Weights of a small mixture-of-experts language model, trained from scratch on English Wikipedia: vocabulary 12241, 9856 steps.
Below are experts of layer 8 (counted from 0) of a mixture-of-experts language model. Rows are named router (the router's row for the expert) and show model dimensions 64-95. Each number is 500 + 40 x the weight over its row's rms, rounded and kept within 0 to 999. Numbers have three digits each.
After each expert's rows: a language model's description of what the expert responds to. This comes from a sample of Wikipedia text that the model never trained on.

# expert 45
router:374519548495570491454580520462494553516497466544475425445472546519555537511487469482460528524464
It responds to: Plural noun endings and "they" acting as sentence subjects before verbs like were, are, have, such as soldiers, members, observations, people.

# expert 26
router:545501523480597444477439415454447520520489524528437411476534531522578420564454502489483518512482
It responds to: Home team's score digit in football results such as Örebro 4-2 AIK, plus capital-letter codes and FC.

# expert 19
router:413538519488409548558542525514587464453495509501540468519504532479500525485515498477547475535476
It responds to: Pipe-delimited table header cells and row starts, especially election result tables, such as | Party, Candidate | Votes |, % | ±% |, | Notes |.

# expert 38
router:487470533470424468474566460472513495504557507505483492492521474525498490477472445547584524497514
It responds to: Words and contractions inside song and album titles, such as You, Love, Wanna, Don't, Isn't.

# expert 58
router:424547500505547491538562498517559577533511544503447551526523576513576510495526509508507494488469
It responds to: Endings of wiki section headings and table column headers, e.g. "==History==", "See also", "Statistics", "Score", "Filmography".

# expert 54
router:509517561534455523478493503475517535464519542536420518472497405502488513502480480524442489478516
It responds to: LaTeX markup and math symbols such as $, \, _{, ^{, frac{, plus pipes and currency signs in table cells.

# expert 39
router:511495458446551441480546546464558527477520551506527440485503540554472528540522528438473483447448
It responds to: Pronouns, "who", and the auxiliaries or adverbs after them in biographies, such as "He was", ", she", "who had previously", "They had".

# expert 11
router:501550529543541491530480519516537485454508477553409466478505451478556517430537503579453532507477
It responds to: Table-row pipes in fight records ("| Win |"), coordinate symbols (°N, ″W /), and taxobox fields like "- Binomial name".

# expert 35
router:588501507575475432527511531537512475551476494477476449475507546494615438509490527462454509582472
It responds to: Country and nationality words in political or sports contexts, such as Iraqi, Jordanian, Turkish, European, Croat, "President of the", "People's".

# expert 47
router:441506487523501558458520425520436486506499501506465516466510470509549530508537542451466480442442
It responds to: Commas, "and", semicolons and "including" or "such as" between items in lists of countries, teams, languages or places.